Experts of a small language model.
Training: a variant of Adam for the experts, 5542 steps.
Below are experts of layer 7 (counted from 0) of a mixture-of-experts language model. Rows are named router (the router's row for the expert) and show model dimensions 128-255. Each number is 128 + 24 x the weight over its row's rms, rounded and kept within 0 to 255. Numbers have three digits each.
After each expert's rows: a language model's description of what the expert responds to. This comes from a sample of Wikipedia text that the model never trained on.

# expert 38
router:142151154102105158160090130104109137143129120112134148118107112094102110163152097129132106140087084103120136136124099162111165114088134103142103149106132104090100144110102127127162167147100161115098112102119128088106148153151085092166152130089164106161127090137101142151110092168159160156116107141146110124137152135104104146142144170116159110153122147138122170150115101100138114109084
What it handles: Sentence-final periods, line breaks after section headings, and leading pipes in election and standings tables, plus the dagger and euro signs.

# expert 34
router:147160148092091146155109149097119146144134107090134146111107103100146141139156113078159096145097111109124152106106109148099122122094111107097079154101118143088120157110103156176157167144106163103118099116121115095099168129154093097165173102107163112142120081151099137120122106140149116150157106151160092173167145141096105138141166143111147091151117103154114149159121125124143101106091
What it handles: Temporal conjunctions like after, when and while, and event nouns in sports and career narratives, such as match, trial, contract and appearance.

# expert 5
router:140139143109093186170110161092131155146139104073128149079103103083124125153166114141148099147096100089124123106100108151087110147112132120146087153091110160106120148101103160138131143095129147113124103125096110096119154149158088110153103130121136104124111106140101127123117111164156153140129108154153098096145155146101108140123155137080131099149108104150104150165098129118137106119109
What it handles: Role nouns and agent suffixes like -er in job descriptions, plus hedging adverbs, e.g. presenter, rower, champion, member, nearly, almost.

# expert 19
router:146141099102106175135109146119129147133158127116125142132095137105146141165154088100141103138085100115119131120114102151087117147091154081097115142097125141106122152110102176089161150107138153131123122104127135109112167161139102105135147124110164102136120118140096134131116101134149124156127118140165115130143151170106105154167146139103135114172110128141142152159125145141151105078096
What it handles: Pipe separators between table cells, especially after dates, percentages or scores, such as 7–15 | 6–16, plus some semicolons and colons.

# expert 7
router:138161148098104157144096133122124130149163121113130127103120102111134148140170092101149108158097105109145133116100116152105150145109170112112093161111120151120099149118097152134164156130101163110110135113096133088114170129149093111172116080094156116144125116136100155140107092135164095143143098137157123104142157134093081101145140151085151128154109117139120169176130128119157087097101
What it handles: Words following numbers in election results and tables, such as votes after a tally and Turnout or Majority, plus odd digits like 7.00pm-3.

# expert 4
router:165152121088098160170088175100128131126154104082138133080112099081124121165155092139131111153090089115140132091123107154117168150076164104139125143121094134105124148104101135146155149121123143112103137110134119083108134148146083109143145106128148098148132095130091142148104103148148123150127096167152102127134171134094110097158162128106139122147133134157142143166126120136115098116093
What it handles: Commas, colons, semicolons and periods right after a person's or place name, often in lists and tables, plus said, stated.

# expert 28
router:157140126118113174128093147119118132116130172124133166094115101111165098154141101133119115109092118122164134133084113143093120179102141136122090164100117148109106163086097146103163146129111147112114105132116122095108142163167095120164118140103162084144118117127116145150117115134143133177157129145139120141142159173125097116146171136110126155152119107155120153155137128120143093083120
What it handles: Infobox field labels and values, from in competitor counts, and cells in statistics or league tables, such as College, Party, Height.

# expert 39
router:173151094106091162160087167104110126159131130108123160116119094114124113150153117117156109151092069109110128099116107147104133141081122101124099156123125163092122150119084138113155157121120150105123097125107118102093139152152115123168106120113149090099106099148099148141122104154166129168164123167164083154163155149112104118115149135106153143150116145150153152145136095130154102112108
What it handles: Commas and periods that close clauses in narrative prose, before and, but or which, plus possessives like its and their.

# expert 8
router:144148127100096142147093161097117159148145136128141127119113091101128107140142110113150101134091104092186144076133094157105187158108129101096107144116137147100101150110109148121155160153118165099134125107100133108084158145143084089149134109114156107097096109148104118109093104155158128153161127148145103132147146150099098087125155150094154110150099093124118156143132137103136115101099
What it handles: First token of a table cell or list item, such as scores, W/L, name pieces, plus sentence-opening For, Despite, Since.

# expert 13
router:170161145118109151171106149116124134135158137121138143121108111108148155163153116139171099141084092109152148099097126153091145126117160102129080150091104130111114172119097135137139141179115151089115113115092146103095138144138079105154159148113144092141123113160121132108121108136156151146150108131178102131151154137110099152113164160110152118150094134139118167155131104115151099104101
What it handles: Plural group nouns, quantifiers and reporting verbs in running prose, e.g. people, soldiers, several, both, described, mentioned, according.

# expert 36
router:152156123110103162144090152107106145140147102107140146103119111094111150173187121110155100141101109115137084128115091151100127128104122110125104154119122138097094159126114171168159128152104142089110103104126128104086161152133106098168132110103168105138098095146116143127099103133153150153129136154167115148134153142110080130149146155105136116157113135136133152157139137107142098096083
What it handles: Opening quotation marks, prefixes like sub, anti, pre, and slashes or == in headings and tables, as in "O==".

# expert 12
router:149176126090122150185099172115093147116157131111124160094104120100134168151153122129152093149105100116142136064087090153111105150101122102141093142122091143121120147118102144160137155133128139125118106121096118099102138143146098110167141177105165107122111107139101161129116098138139119156147126133157097125164141152097097139136157149113150117151095105152131158165133137108129104090093
What it handles: Opening parenthesis before the year after an author name in reference lists, surname endings like ović, ski, and County, shire, moved.

# expert 10
router:159137142112110150176097161105134138138146125107155122123096095081118130153166107094141094140096092097124140054103103146107173146095147101114109139110089138101119163104099158144159138127109156105127111101123101106090155151147107104144140146090160096101105108145106153127109099131151107153140116150162113149139166148087101119145162144091154105154119141152115175145112149134145104093097
What it handles: Pipe separators and digits inside numeric Markdown tables of sports statistics and results, such as goals, points and percentages.

# expert 21
router:152151111104098150179092151109107136112153133113150132109102111091140146141162098116155103118106103082108113107111091152095140150087163105107103133102128157112113156107104162152144145157092162096117106122117140103080161179137099109151132119116163095104108113170094140131116097159153137173130092141168103140158159141103086124131148132100153125151115126154127156157105144112132107109100
What it handles: Closing parentheses, brackets, commas and name-final word pieces ending a place or name, e.g. Chorzów), Taiwan, doubles, Kalpetta.

# expert 3
router:146153103119101158148103170099087160146141105122121116091100094100118129143146107080151118150089113097127112132098101170109140155108154094095096153113095149117111174115102145134138159177120140110131146097114105103107148141136104104162154149101140094153123088158103102124101113142154126151147114151150113157161138132090109114112143138111139104144109124155135156147137156146140080089106
What it handles: Digits and word-initial pieces right after a space, dash or line break, mostly in tables, dates and coordinates, such as 19'3'2, (2024-'1'2-31).

# expert 31
router:159151099102087172147090155100130130140162152115145155120101105113126152157139101102163102156090122123125133081130115173087135157095167120136097157105100136095115150107115130128152173089088149122120095139104143099126140156167088122162112111121171101120118100149121167127109116146153133156161100139165077119152156116108120157135140144098165136154102130136141148164139104131149094118094
What it handles: Main verbs and name starts after a subject, comma or and in prose, such as took, gave, played, served and first names.

# expert 16
router:162170149106100149162107151100124125135151147116143136110104107107131134159142096116133106146098099131133140097097079174114113149104130103103089170102112119097103162119099167122166161094127141105126096105094116108104160171159104105148120119109155104144124120129110141154123098135134137147145112152142104164145150142103101147142171153093135111166119144156111154161091114126147105095089
What it handles: Hyphens inside dates and hyphenated Asian names, and word pieces or adjectives mid-phrase, such as late, full, about, billion.

# expert 24
router:142172149111089168143092171107138154114169149102155157108099096103113118132140116102145095149091079116167114113114102138106158156107150099116090161101085132082107159116098151113153144113119155115097119121120119096099152152160103074151111126103163112124109114152105143129115112169162125162163135151150129130134157146087108123153145158093157135135118109135124170145123139124138086096111
What it handles: Articles and possessive pronouns starting a noun phrase, mostly the, The, This, It, her, his, and parentheses before abbreviations.

# expert 32
router:148148133095103143125089152107117146145152113109122153111098113096138159152145112108146102148102094099157115092100081161108133138101140108113112146105141147096121143104108150154151164124122166117095118122115150124107161156154098107174117141106157091160114101167105142111123107139151151165142100164164100121154155157106108102139143157096131126163112128147125173155136127135168098116109
What it handles: Second or later pieces of ordinary words and compounds, such as Car-pet, Farm-er, memory, metal, ments, per in emperor.

# expert 23
router:144159140108089161154116166110096129169164127115138167117111099100111131135152110133154102131090113115170124104104102152103118150089137086107097153115090138107134148101102165142160160167082146113119110106089119119115169162138115105156136157112157100110116126120115126144122087153146133163150118147153104158147177142116114110127153135080142138154090153138106154148104130091139092115101
What it handles: Words inside proper names and titles, such as surnames (Moore, Mc), street names and work titles, plus closing == on section headings.

# expert 15
router:150155111113104156185095147107099155122125138118143130116101098088156105168140121115153116141088099090141127091090114171117120135099125119134108156103114110110120161111102156138165145119095161099089132114091143113103152174150108099165114099098167086100115120158113134113131106140145117162153105128159119139130168138092108158136157143122143121129085141152125148157136113116162124100121
What it handles: First digit of a multi-digit number such as a year, postcode, code or score, e.g. '2'020, '9'1602, '1'00.

# expert 14
router:146152134098096147148107151105115133153131138141123116122090111101150145165170103103132100147088104132144112103129116159107127133108155108129112165113102125105111140111100154159138151116105138114108116151106125112114169146147107087154116116128146098121091120149099128117089104143163134157161121150147096158154164141091097151109137146115165118160097172137130147157117121113153102093094
What it handles: Prepositions like in, during, at, by, of and throughout introducing a date, place or event, as in death in 1861 or in northeastern Slovenia.

# expert 18
router:133151135112111136136107168097118147125143135107167150111092107111133137162163112104161105165106105110117150088110114173097116160104149119098089131098094151099111154110110135136153151112121164109122109111106167113108171163161097097157132145124155098120109085140108126122140084159146145153152125154154106114158156149120088128138137145091150124137100134155136154168104143115160102095098
What it handles: Parentheses, spaces and colons inside numeric lists and climate or career tables, as in 40 / (5), plus nouns like poem, book and minutes.

# expert 45
router:152153155108106153140108137097138144111155132115148152106104107112132116146170108128129113160088099087147129118126113135106106165108157110115109150100105139115105157125111131125152160094098147096097145110120136108092154141151096113147141148105169098120104105151100139139113098151153165157130125151158118090153142135106097161129166162103147105138128137151133155161105116128162100103111
What it handles: Adjectives like national, local, international, Russian, Italian, and group letters or part numerals in sports team and tournament articles.

# expert 0
router:153145121111114160120082163112114144116163122101124165098107112089139148145154112088129119160100090099148123129092086135104114161101163093084105154117110147122122155089109159141158160142111164116102103112101096102098149156133110095169133070114164097102114097164114145111110100156149116154141138174148100145154154156099105140146151143107143104141121116152152151153118146096159093122111
What it handles: Words in section headings and article titles on elections, sports seasons and taxonomy, such as elections, Carolina, Honours, Bibliography, classification.

# expert 11
router:135169130110106132151093155087117171105147124116112159109093105100143175153146100101135099171090101109162125115086092138092137142109171096117100161108125166102085159119098131163164146095115143109115096116117118102109147139147100072150146151119150084135125114161100140100110118151153136152145122157164112126138172131092111137140141151092142120161096132176108153157109150116152115117112
What it handles: Prepositions like of, with, by and for in running prose, often after a noun, plus plural endings and digits after dashes.

# expert 29
router:158141113096101144109106158105133139164167139111117126095093112114113167166173092132141106163105103087146107144111116157112193163100144090138108152101126146078095150092093139088160145157121151106109138131121123114107147148146110108149139094107154099106106109137097149116100089162145142166139128149144108117151152144100097115138158158097142128151119130158122156164121148128128107083109
What it handles: Early pieces of proper names after a capital letter, e.g. Se-isyllwg, Sat-han-ur, Jo-el, plus the after verbs like decide.

# expert 46
router:146154138106099176135124153095113136136135102102116135113098088112088154147158109123160094121095090117137114140103120167106133132102122089107110132107108140110127143132114120132150152130097156114142100121125120095103155162155095109155147095113144099119110111145119124113107102143151131157144081155155109168143170155098098099139146138107174132166100135142133156165133135116126107109106
What it handles: List dashes starting infobox lines (Country, Length, Founded), and event nouns like death, election, invasion and marriage.

# expert 27
router:149160132111099160162097176110110099135145136102122120125115081090158166136154113096138106148083117127157118112120114142103128152111138092131114152086110131098146164103102167150151154156138151113126114131131118102096163169137103111162112129083146106142125108132113141139118101171151128169142074141142101125143160127099119110138153148110145119157117127162133162176117136110162108124098
What it handles: Last digits of years after 19 or 20, such as 19'8'3 and 202'2', in dated prose, citations and infobox entries.

# expert 17
router:132169126112088160131101146106136137127158131105143154125109099095122141162150121150139101159095115113153129138114120155107112157103151087128095171123096128096109154114099175151137142120079162095093100125113133106112148139147104070154122169110162098140091108141107144146137095142148135145153115158146118104141141145098112105116144138074152120156107118131128168146098122097117106103107
What it handles: The after prepositions like at, by, on, plus name starts in titles and lists, e.g. at the, either, upper, Saint.

# expert 37
router:153146150116097152145099148105139147130163133111124151117103109106133115136143082123138114144093086103155127119092096168109154145107118100121096153084123149099117144116108167114161135093096168106088134102109141106100149152159100098140132107112140083174112086137102123168105101154167124149157139158148094147146153142111116117144129163109146146173097125156116158157129132128141101102093
What it handles: Indefinite a or an after was or is in definitions, plus founded, established, formed, created and credits like Produced, Cinematography.

# expert 40
router:147151124100107161191107164083124119119153131102122138111118097100094154161161094130146124170113103116147118104108104158114135156100129102126103148093107133102104150099101147129146152138093146103126108123105129091102166143159094100157141158089141092161112111126093154142106104151160136163147115153152112157150155117094115123129167154098161111155119128144139160152138101135134091104088
What it handles: Middle or ending pieces of foreign place and personal names, such as ill in Ismayilli, enberg, stad, mann, ald.

# expert 41
router:133179144097103157137104149108147139123159138101137162126102099119146100157165109132145102149095094110147118116117110172108156145110151098143096156085123154111119154106099140131142145123133150123124117110103128088090153159129109109166127161074153095157109088120122154172110086147154106165150136166153105137144157139097088148150146144107152110146111143141128153148108146125112086103097
What it handles: Particles after verbs like out, off, down, up, plus UTC and digits or marks in coordinates and time-zone infobox entries.

# expert 2
router:148159121111085163164105137106107148141155124112126130114097095088155135159150095086145100147096090111139157096122099160105117161085142096112094132092106134115106154104092139119145163099108139115125105128099132105096159147146098087157143139103162096127110102141088156127111099140144105162160127174156105139135163141104101126117158161081135110150120170158110160154113130129161125108106
What it handles: Words right after was, to, is or be, such as done, never, more, already, appointed, buried, considered; plus assorted word-piece fragments.

# expert 26
router:155149116095094160135112138075128161135154108104142148127114111114125143162135088138172096162103109083153104132103110164107144144097148107127092152111111139088109168104095164105151150150114156108105106118118139094103152139140107094145134093110160096145112117156098132126104099150138118159156116153152094123144167128106115092116152145094189127152119129135146156151119138121139097091095
What it handles: Line-start field labels and headings in infoboxes and lists, such as Website, Species, Genre, Personal, See, List and Grades.

# expert 20
router:133122140109091170165100143091119185108139107114130147124103097110104124156159125145133122121093110106149117106114113161101149129107144118128086163081098114121097157112101140123168126120101158110066154099122101119108159167145103103147143128091146090142117118156085117114098097141168119148166137131163089119150140134098115150131141146112145147153084105151126156156148123109146097094093
What it handles: First piece of capitalized names or words and leading digits of numbers, such as Al, Mar, G, Y, 1, 2.

# expert 1
router:134163125113102146148110134116140136165156148093157172133090099105091137168142102144135113163096112113132138127112113160112177146085130093109097166110117130115120171107095137161157136114117139112123097137121099093099147151131081131144117135096149087122119110143098166115111101150155137151138117144159093128159144149111087105126146153105148115144095131153155169156123126099163116114108
What it handles: Prepositions and relatives opening a phrase, especially to after motion verbs and where, which or whom, e.g. went to, regions where.

# expert 43
router:159163111092113160123115167087106122150151144116144119124129105102122077158147108104156100151097110104121118114104105149104112162096133095132098157132109135101116179097114132112160133088103168112121138115101096103096137134159094101165156129084147100112113104147097142152091108170158110147148127138151097115160150141105102129148166164110151123161113138155120182149119134138160099106108
What it handles: Occupation nouns in short bio descriptions (composer, singer, director), plus line breaks before == headings and abstract nouns like law or definition.

# expert 47
router:134163152100093166153091129091117124164139087102115158119088110104141122148138115120121108157100087115124140108124106161093141141104135111097094160095113136098133148105103161113152150112126143084104123108116104096111143149164102113146093136099142102110131097138092118141101094130147130142127122149166093112156156143102102125125161148107159121157102168152118164160107125105129090118100
What it handles: Colons after infobox field labels like Died: and Postal code:, plus word endings (-s, -ly) and function words before objects.

# expert 6
router:148163130092101157153087166110134162155148159098128138113100104096154112143155109077144094145112091101139123111123104160095124157106154096107103169102115143105114140105100136108149166131113151108105108118125162087104153155174105086146122131096149090158092101153110127140114098142149115154159113137155091150145149145102103112151153147115152121150109139170124147151119119106146093100120
What it handles: Word-final suffixes like -ing, -ed, -ly, -tion, -ity, plus nouns such as role, interest and important that take a following of or to.

# expert 44
router:149143101112105156109120154135128133160142154125150165101095094114119160168160114121134112153092095113137099110130111156100126142103152100092081162105116167107113143119102159128159163127110159104123105127129112114125160136181086087148112131114146091110113104144102136138130088141155149149122127154157108114146140148099117119138142143104129146161156114155121163140100144105129099099092
What it handles: Line breaks ending rows of semicolon-separated numbers and table pipes or spaces in wiki tables, plus was, include, Succeeded.

# expert 33
router:146145141100090154127091142098122137149136191113136113113111101104153126163164095099130110161101107119124130123119104161109137157107185112080089150108128152096108158104112157126151159111103164111112133129113147114104161139157106116150125151113157102124103098159113145124134104141151113165174114164143115096146155143106105125129163144097161134165119115145139143156108114101154086123106
What it handles: Competition terms like first, second, round, final, season, solo, overall, and date digits in sports fixtures and results.

# expert 35
router:156141118091124145122095131101109170111145112109141165106104096117160127158164106092153090168108113131142127081120119158093168151102133107131092144100120158089121166131096149126144145139118158120090122122120116092089141166129117112144141136104141112144120109155109148129089088160157093157165146158161075129142147136102109138147154153093145103159118099142131141177136146121141109111105
What it handles: Periods ending sentences, line breaks ending table rows, and final word pieces before them, such as leaves., anniversary, Hindus.

# expert 22
router:157158137105094153176100140094134138149159130111143148117104106099123144158154105129141112140091121114147131119098096155116141167094150096104097148094092147104109154108107147141152153143076135105102145094107094101105158147157094120156126145094152114128099119146099153145111114157159137145138105165143111162148150138107096143124162154097145122163107128164117155156078106141128111081093
What it handles: Middle digits of years, addresses and match minutes, as in 2005, 214 and 54', plus plural verbs are and were.

# expert 30
router:153133133089104150172108144097116144122169142110154158101099118094115177144158105126140116137094112093158147102130100146103157147085137114112103141100073128095100143122102150127148167141092147090126107127094142099109156170169112117157135128114156108123106109136106121139121103146161126148141132153167096087159170171117111102122148156119151128152127116167131146145108122124140090096098
What it handles: The conjunction and joining phrases, sentence-opening subordinators like Although, While, After and Having, and a verb's first word piece.

# expert 25
router:148146118098119150151111140106133144161147146104149132100107084103137126159154114125151100132108092129136118131105115135092115151107139110116095151101096169113113154107094136133141175101097145099127141127110097112100162126159113082157146117104143102115097129171108147112138100149163140151149110157163116144160170146100103155129134149107154138150105135144133161171088140147149109091101
What it handles: Digits right after an opening parenthesis in weather tables and scores, also would, later, he and semicolons in listings.

# expert 42
router:146159123112082171129105151107108138124161163108138155079120096109139133149137116139144108132090085099123140112105096149108173160103150091127092166094113130106124155118089148130146146138101159116070122119106143111097144147157107085138130086111127099113118085146122132125105090150152140168143121147151099124145157139116113126166164142098146117156106157170124163156115122113150081103098
What it handles: Inner digits of years and measurements, plus base verbs such as make, turn, keep and replace, and under in youth team names.

# expert 9
router:152161110098109164165095144104107113141146115098131137113117112105123143151156088150137077152101093113111106088093116174106174147109128114125104155100106112111105144083105141142160177128066160124123129115100121105109135141152096112150099104114163112103124095157106140122098112133152086146152094150145103125143140135108105101147152149099172134151102139150128147147122118104140111128101
What it handles: Space token after commas or colons before years and numbers in dates and taxon authorities, plus but, although, which, born.